From a checkpoint of a small mixture-of-experts model trained on Wikipedia: 48 experts in each of 11 layers, 4372 steps.
Below are experts of layer 6 (counted from 0) of a mixture-of-experts language model. Rows are named router (the router's row for the expert) and show model dimensions 0-159. Each number is 128 + 24 x the weight over its row's rms, rounded and kept within 0 to 255.
After each expert's rows: "comes after" lists some tokens at least twice as common just before its tokens as in all text. This comes from a sample of Wikipedia text that the model never trained on. Tokens count by the router's weight.

# expert 42
router [157 126 103 140 144 146 142 113 148 163 100 136 125 106 142 138 138 144  87 137 126 144 183 111 145 125 143 132 155 153 113 120  66 102 112 180 127 144 124 114 128 151 100 138 131 106 111 133 127 131 126 168 161 135 153 123 164  92 182 143 129 119  74  89 172 115 141 100 118 106 177 155 152 181 125 125 123 169 128 157  76 160 127 153 123 123  98  97 124 165 127  92 145 144 117 109 138  98 143 140 110 114 140 144 130  94 134 165 115 136 176 160  99 127 151 163 150 116 113  95 129 127 150  67 139 148 146 153 136 138 123 135 152 131 127 138 145 114 172 139  98 100 139 117 104 129 151 155 123 145 172 153  91 162 125 149 115 129 123 124]
comes after: " the", " of", " in", "'", " for", " and"

# expert 12
router [157 166 123 147 105 117 136 124 109  96 138 170 128 178 126 116 132 153 191 154 100 173 123 122 110 125 157 149  90  88 155 113 123 114 164 124 181 131 144 124 145 159 127 164 180 122 108  73 133 132  79 125 128 117 191 136 115  93 162 125 123 152 112 114 143 114 120 171 124 106 137 157 117 103 115 147 105 129 105 156 122 135  87 126 114 172 133 118 159 126 130 114 104 114 102 129 131  99 118 100 138 147 121 126 130 100 193 150 134 155 114  90 148 148 160 142 113 129 142 126 109 135 148 101 153 148 136 159 107 100 113 120 112 140 131 111 166 122 162 166 112 132 114 135 104 120 127 164 102 113 139 144 117  97 180 128 139 118 132 172]
comes after: ".", ",", " he", " He", " in", " was"

# expert 27
router [159 172 139 118 153 141 139 142 140  95  91 108 108 138 116 136 132  97 162 132  93 165 133 156 142  97 105  89 100 133 157 159  86 131 144 106 127 134 113  96 111 124 123 135 123 116 161 119  94 135  97 122 137 128 130 101 146 145 120 135 127 125 105 132 119 139 125 138  70 118 127 153 131 152 109 161  80 154 114 168 159 217 144 143 151 185  99 144 112 139 135 128 126 107  98 133 130 110 121 117 137 121 145 122  77 133 144 155 140 118 172 111 113 131 108 180  89 119 136 123 148 143 127 148 115 106 159 138 126 144 144 124 165 167 138 105 139  88 163 144 138 118 113  99 108  72 154 140 112 150 155 119 141 105 147 185 110  95 156 126]
comes after: "9", "0", "8", "1", "7", " ("

# expert 26
router [115 132 160 148 169 151 108 180 130 172 116 115 121  84  98 127 105 141 105 145 100 137 133 148 138 157 135 145 101 164 163 131 130 111 165 129 150 161 110  94 133 124  32 103 127 131 124 112 119 131 135 143 170 132 128  96 128  90 148 147 110 144 116 160 135 128 133 144 118 104 128 164 130 173 120 192 130 135 135 121 126 136 123 160 162 152 117 111 134 126  90 106 105 103 143 172 141 144 129 120 114 137 155 167 105 163 130 135 170 147 139  99 147 150 131 125 127 162 137 129 116 125  91 110 196 138 133 134 144 148 111 161 149 132 161  99 113 130 126 126 149 126 104 163 152 120 130 120 119  94 110 113  96 143 127 149 109  64 140  98]
comes after: " ", "1", "–", ".", "0", "2"

# expert 7
router [117 164 143  95 111 140 114 126 111 146 129 154 117  91 132 119  88 131 153 119 103 148 131 135 182 109 143 123 155 130 130 158 138 109 150 175 152 108 151  98 132 106 123 108 163 134 128 152  75 172 145 102 150 125 158 112 109 101 172 151 116 134 142 105  76  96 150 129 153 150 129 163 120 145 116 110 107 129 128 126 144 128 135 166 116 123 119  65 125 131 120 123 102 130 123 152 148 107 115 113 136 199 183 154  84 108 160 140 137  96 148 127 111 143 175 185 144 135 112  74 116  96 101 111 119 149 131  97 140 109 101 130 142 135 122 135 160 141 133 156 103 111 170 130  93  94 103 128 130 157 131 174  97 126 127 125 123 107 121 124]
comes after: " the", " of", " his", " St", " S", " Abd"

# expert 43
router [131 120 138 113 154 126 116 129 113 128 107 116 136 101 150  97 117 140 135  99  89 185 156 135 123 140 147 112 140 131 145 136 102 104 140 136 168 165  77 128 122 156 115 134 126 129 119 121 103 124 125 124 173 127 128 132 108 118 144 159 120  86 121 134 111 139 100 163 119  87 133 161 109 137  69 150  80 154 114 171 105 137 169 142 124 131 116 122  93 154 103 148 155 120 106 136 128  84 117 119 174 136 125 117 107 144 197 152 130 138 143 126 138 148 128 121 150 111  96 101 130 124 149 120 145 101 127 138 111  99 143 130 145 125 178 102 121  97 103 135 125 145 100 129 175 110 165 185 196 133 157 135 143  86 180 111  78 128 106 115]
comes after: " the", " a", " The", " first", " this", " his"

# expert 44
router [149 138 151 136 118 106 120 132 100 127 104 128 115 123 140 119 118 103 179 120 144 146 119 117 126 142 114 138  88 154 145 185 103 119 176 126 140 154 128 128 125 157 124 144 129 106 152 134 113 178 122 126 151  97 113 113 148 158 128 170 114  62  84 142 138 111 113 168 116 135 160 122  91 136  97 121 116 150 142 115 136 150  84 171 105 116 138 127 181 128 160 103 141 128 110 163 124  85 108 136 185 138 163 107 122 130 159 158 146 104 118 120 176 128 160 158  89 109  98 111 121 110 119  94 127 120 117 116 102 113 113 163 178 109 165 111 128 123 117 159 173 139 141 116 114 168 120 181 142 117 157 122 101 128 112 108  92 133 154 114]
comes after: " of", " the", " for", " and", " a", " The"

# expert 37
router [142 147 169 104 163 165 101 156 136 154 120 150  90  93 126 114 124 148 116 119 111 161 133 130 135  51 142 112 113 112 142 106 140 115 115 136 117 145 106 147 120 131 117 126 137  96 179 127 110 113  83 106 192 105 105 133 113 127 136 151 167 115  49 101 128 133 109 149 149 107 155 146 126 150 156 148 122 147 134 123  94 152 115 117 163 126 124 145 145 190 125 117 132 153 141 130 126 117 127 124  99 152 129  95 152 136 139 148 142 130 134 150 126 143 120 145 160 120 119  98 124 118 138 168 176 139 115 159 100  97 128 174 123 114 112 108 200 139 130 136 124  94 150 145 119  91 142 139 142 108 123 145 127 105 158 133 132  58 113 150]
comes after: " K", " H", " G", " T", " Ch", " Sh"

# expert 35
router [135 128 106 189 107 162  87 127 108 164 103 181  98 132 119 152 117 116 119 136 103 141 148 115 139 138 175 107 125 158 138 156  98 115 157 142 113 141  74  80 130 142 104 108 148 113 138 133 145 113 133 171 147 128 158 123 120 150 148 117 179  79 158  88  99 116 111 148 108 124 131 148 126 128 103 149 131 192 159 125 125 135 150 192 132 104 126  98 128 131 156 100 133 101  72 107 131 136 128  87 168 119 136 137 115 137 165 131 129 121 131 107 132 141 155 109  96 137 127 109 114 119 127 101 141  90  91 134 124 144 118 128 143 172 142 130 130 115 114 125 131 127 185 110 139 139 106 129 121 114 164 128 106  68 140 152 176 125 132 121]
comes after: "\n", "-", "==", ".", " (", "==="

# expert 24
router [133 149 115 116 141 126  98 119 122 116 120 159 122 135 107  99 134  90 160 117 134 149 153 110 166 151 145 157 103 144 126 139  97 135 133 154 131 163 135  64 136 112 115 106 123 151 137 116 149 133 130 134 149 122 156 125 137 131 165 133 109 115  73 102 145 107 117 142 131 134 136 107 103 115 161 154 104 101 154 126 168 127 131 173 129 114 135  50  59 132 154 128 125 131 147 135 159 136 127 108 117 118 155 141 144 169 114 136 139 137 133  91 159 147 138 105 136 146  92 104 129  86  97 128 135 121  98 101 153  54 172 124 130 153 136 116 118 122 131 144 121 111 135 126  98 133 196 144  53 151 131 119 129 116 139 105 156 127 164 169]
comes after: "\n", " of", " member", " information", " by", " V"

# expert 40
router [148 111 206 157  67 161 122 116 111 153 140 116 123  77 131 135 117 135 161  99 108 141 161  94 116 115 146 114 127 102 160 144 121 106 172 163 150 145  57 114 133 121 120 130 142 150 142 131  80 108 120 106 131  96 110 129 158 169 154 171 125 106 151 144 101 105 135 151 110 132 112 168 136 131 100 143 111 138 135 145 139 135 130 143 130 124 113 145 164 100 123 119 111 104  97 157 130 146 173 111 132 142 117 119 110 137 160 121 130 132 162 118 167 157 142 117 127 130 109 129 121 110 118 120 122 156 155 142 151  88 134 141 114 131 186 123 144 156 152 118 153 126  99 113 117 119 145 141 151 122 227 132 114  98 145 160 127 143 125 146]
comes after: "|", " |", "1", "3", "==", "4"

# expert 36
router [130 118 125 160  61 164 131 162 152 139 103 113 129 133 110 114 151 138 161 113 142 135 147 109 148 108 161  99 127 122 101 135 132 107 127 161 118 126 136  85 137 128 116 118 130 120 118 107 128 128 135 132 138 123 101 120 136 116 110 128 166 121  85 142 130 134 148 135 117 143 136 185 140 143 104 135 108 147 129 147 162 149 122 153 144 123 162 131 154 189  92 109  88  80 130 118 142 100 152 134 153 141 165 126 128 134 166 116 181 103 168 117 159 139 131 144 123  87  97 111 150 158 128 138 174 139  98 111 110 120 103 139 144 125 153  99 228  98 164 120 117 143 130  79 128 154 126 174 116 125 123 162 116 122 159 125 127 120 154 173]
comes after: "\n", " S", " |", "S", "|", "=="

# expert 30
router [140 142 146 121 135 144  92 128 142 139  67 153 120 124 134  98 145  63 128 156  78 168 110 140 132 133 149 108 173 171 143 129 126 123 141 120 146 149 115 144 122 136  79 132 100 135 126 114 142 130 156 120 109 114 125 111 149 112 147 129 128 155 154 163 118 123 122 141 105 140 127 125 133 157 126 132 106 151 136 110 140 148 103 147 190 158 138 118 123 150 146  77 162 123 141 152 151  91 160 145 143 184 113 161 127 154 151 154 123 124 121 167 129 163 155 108 167 153  83  94  95 143  84 125 147 152 135 111 166 146 133 145 128 135 138  95 106 118 148 148 122 168  99  77 117 133 136 120 143 132 134 182 111  83 123 129  80 119 147 165]
comes after: "0", " |", "2", "6", "3", "4"

# expert 4
router [152 144 132 148 117 164 143 153 112 149  74 180 139 128  77  86 145  82 119 118 122 119 157  97 114 123 164  84 114 138 141 142 101  99 167 163 131 156 157 123  86 139 110 121 183 119 117 101 148  91  84 168 158 132 110 122 111 128 157 132 171 116 155 106 151  97 121 119 102 138 118 145 106 166  91 121 135 180 180 165 140 138 127 125  95 115 120 108 111  94 111 119 117 111 129 145 127 132 140  86 156 121 147  85 152 129 159 124 123 132 124 123 172 137 139 170 101 134 127 120 155 114  99 121 130 112 110 124 144 129 106 134 128 119 143 130 106  89 138 131 138 148 112 118 114 116 148 133 111 167 168 101  88 105 128 166 172 121 133 145]
comes after: "\n", "-", " |", "|", " \"", ")"

# expert 3
router [148 144 141 142 143 158 121 146  85 122 114 108 122 136  99 127 138 146 135 147 121 131 149 156 112 112 130 114 142 115 139 137 148 102 152 148 137 129 168 136 138 136 100 124 166  91 149 118 161 128 121 178 131 133 127 130 106 126 140 127 154  82 121 100 104 137 130 112  76 166 181 113 136 120 147 173  70 123 190 140 126 163 131 154 155 141 112 139  97 117 125 141 129 105 145 159 178  84 175 138 141 143 133 178 134 138 124 103 140  89 117 138 131 143 160 143 140 139 137  83  70 132 148 120 188 153 108 111 144  94 139 162 171 155 188 126 160 128 121 126 121 105 132  94 129 125 116 108 158 119 159 144 117 148 118 119 109  97 160 120]
comes after: " ", " |", ",", " $", ";", " /"

# expert 11
router [151 151 171 156 105 143 123 163 124 129 124 137 131 127 131  96 119 146 124 129  58 138 107 134 143  90 121 127  90 125 163 142  69 129 189 148 155 147 146  73 100 131 121 140 130 146 125  86 114 117 119 119 149 104 128 157 117  95 173 150 117 131 101 125 141 114 173 162 153 101 116 158 115 142 133 151 124 149 111 141 120 143 115 139 158 133 127  96 168 145 102 118 108 127 106 126 123 142 119 110 111 157 143 139 115 108 127 155 145 151 115 144 124 157 139 121 133 166 100 140 146 121 108 104 143 119 127 187  85 153 120 140 118 168 117 125 120 125 137 164 145 106  77 120 126  52 108 154 122  96 122 133 136  78 179 179 143 125 149 122]
comes after: "0", "8", "6", "5", "7", "4"

# expert 20
router [ 83 170 155 144 130 130 144 178  89 110 131 130 144 119  99 104  99 156 143 122  85 166 110 149 127 129 128 146  69 115 134 102 129 109 142 163 155 155 134 124 132 153  98 113 151 128 128 121 150 115 159 161 158 123 132 140 132  75 180 123 106 128 134 154  95 128  98 144 117 151 161 140 129 126 125 146 101 125 129 103 121 149  52 147 101 154 102 116 119 150 131 135 166 133 186 120  96 133  99 103 109 125 157 180 151 151  90 149 142 128 115 135 148 155 183 140 107 132 127 123 132 158 122 126 153 156 127 127 169  81 125 161 118 126 132  98 142 140 112 154 148 134 144 119 160 139 147 169 101  90 144 120 141 133 125 131 103 117 123 179]
comes after: " |", "0", "%", ";", " de", " —"

# expert 6
router [127 128 137  98 105 114 141 100 142 183  72 178 138  99 110 130 144 128 164  96 102 165 134 131 132 125 125 149 148 142 129 179 114  82 120 167 182 155 100 131  95 145  98 118 165 128 100 119 148 141  93 124 132  96  88 118 110 123 149 186 130 106 140 152 126 113 168 173 107 109 184 158 109 183 107 118 112 123 150 139 105 115  76 108 111 125 138  99 127 161 137 115 107 127 112 165 105 124 109 113 161 121 150 115 107 102 150 149 137  93 118 148 148 136 152 166 127 109 124 108 128 141  99 129 155 163 136 100 121 141 120 138 130 144 151 121 147 142 115 164 151 140 125 120 147 101 110 134 144 115 162 118  75 132 115 159 136 131 166 133]
comes after: " \"", " and", " a", " the", " to", "s"

# expert 9
router [124 136 129 129  79 154 119 120  99 133 108 168 120 122  84 106 126 121 113 144 132 143  93 108 158 159 110  68 125 152 129 127 106 116 171 136 148 144 127 111 133 144 109 155 118 103 103 125 162 118 154 124 127 120 107 102 125 107 135 121 130 138 109 115  77 122 164 126 118 132 143 173 114 106 118 142 104 205 105 127 139 165 139 148 140 141 148 157 155 149 119 128 134 104 160 136 127 131 182 144 147 104 127 173 112 151 181 122 135 133 200 111 164 134 127 112 150 113  90 105  99 140  52 114 166 137 120 133 152 132  88 144 128 141 137 118 181 130 164 147 119 126 113  82 122 118 143 122 119 129 157 166 120  85 151 116 120 121 127 145]
comes after: "\n", " |", " in", " of", "|", "'"

# expert 1
router [160 120 136 103 147 156 134 181 134 147  84 135 145 130  91 118 131  96 140 126  75 145 121 142 136 130 131 107 131 117 179 144 139 109 149 130 136 128 142 134 105 138 110 113 115 113 143 108  94 149 107 135 130  98 131 152 143 120 117 136 122 119 145 117 127 106 118 131  82 117 116 156 161 111 149 174  94 145 116 105 118 132 119 117 164 169 122 134 107 155 128  98 108 144 145 142 158  63 134 129 113 177 105 122 105 169 153 141 113 104  93 134 124 144 139 165 108 134  75 121 159 116  92 165 143 135 137 130 150 147 128 155 178 164 150 123 135 121 117 159 108  96 148  76 109 151 123 134 123 130 130 176 174  84 106 170 141  83 175 164]
comes after: "9", "0", "1", "8", "2", "5"

# expert 41
router [100 129 104 163 128 185 128 132 122 114 130 164 136 140  86 128 154 133 130 153 111 154 151 114 124 147 112 123 150 138 130 136 129 123 132 148 111 126 126 120  98 126  87 156 136 101 160 107 123 125  97 168 157  88 137 124 155 109 141 141 132 109 156  82 128 124 111 115  58 131 179 149 113 141 160 132  89 133 121 126  99 115 130 137 172 131 125 124 111 129 133 101 146 104 128 202 143 128 166 132 133 196 124 184 113 172 179  95 125 125 122 128 140 138 142 132 132 110 124  95 108 113 136 141 129 160 134 126 130  88  91 121 160 133 145 103 137 162 114 171 126 154 158 109 118 158 106 144 126 141 159 153 123 119 138 125 107 119 210 131]
comes after: " ", " |", "1", "2", "3", "4"

# expert 10
router [107 136 119 113 124 155 127 128 114 165 129 133  94 131  86 139 128 122 130 116  99 114 148  99  97 102 151 140 150 135 138 168 102 120 141 179 113 137 126 114 105 169 132 128 161 116  91  52 147 144 121 172 149 106 112 118 126 105 181 112 178 125 167 120  92 126 145 153 101 118 126 118 100 120 118 132 125 139 150 129 135 119  80 122 149 149 135 128 108  85 119 120 110  91 166 160 123 114 145 123 181 155 130 108 165 131 169 116 137 155 150 117 120 132 103 177 155 182 149 140 133 136 121 109 149 116 149 148 121 150 101 102 154 126 144 129 165 137 133 113 136 121 173 136  97 140 144 128 133 173 110 186 150 155 129 148 108  75 158 128]
comes after: " ", ".", "\n", ":", "|", " where"

# expert 25
router [118 124 113 103 150  86 146 114 117 117 128 125 103 119 125  79 118 137 144 125  95 150 131 128 142 182 106 136 125  80 115 115 107  94 143 151 160 175 106 134  94 148  97 126 151 117 133 133 146 136 138 134 155 107 119 110 144  67 133 185 141 119 112 138  82 127 106 145 118 129 138 203 109 120 152 115  85  99 121 126 114 112 134 131 154 170 136 131 171 116 134 127 159  65 147 164 139 126 121 110 172 164 116 112 126 153 163 126 144 119 130 155 118 141 134 180  88 139 133  98  72 130 130 120 155 163 162 109  99 125 127 134 142 137 151 116 140 128 156 160 116 155 118  93  93 118 138 137 108 141 130 127 100 123 123 111 103 148 165 180]
comes after: " to", " was", " and", ",", " were", " he"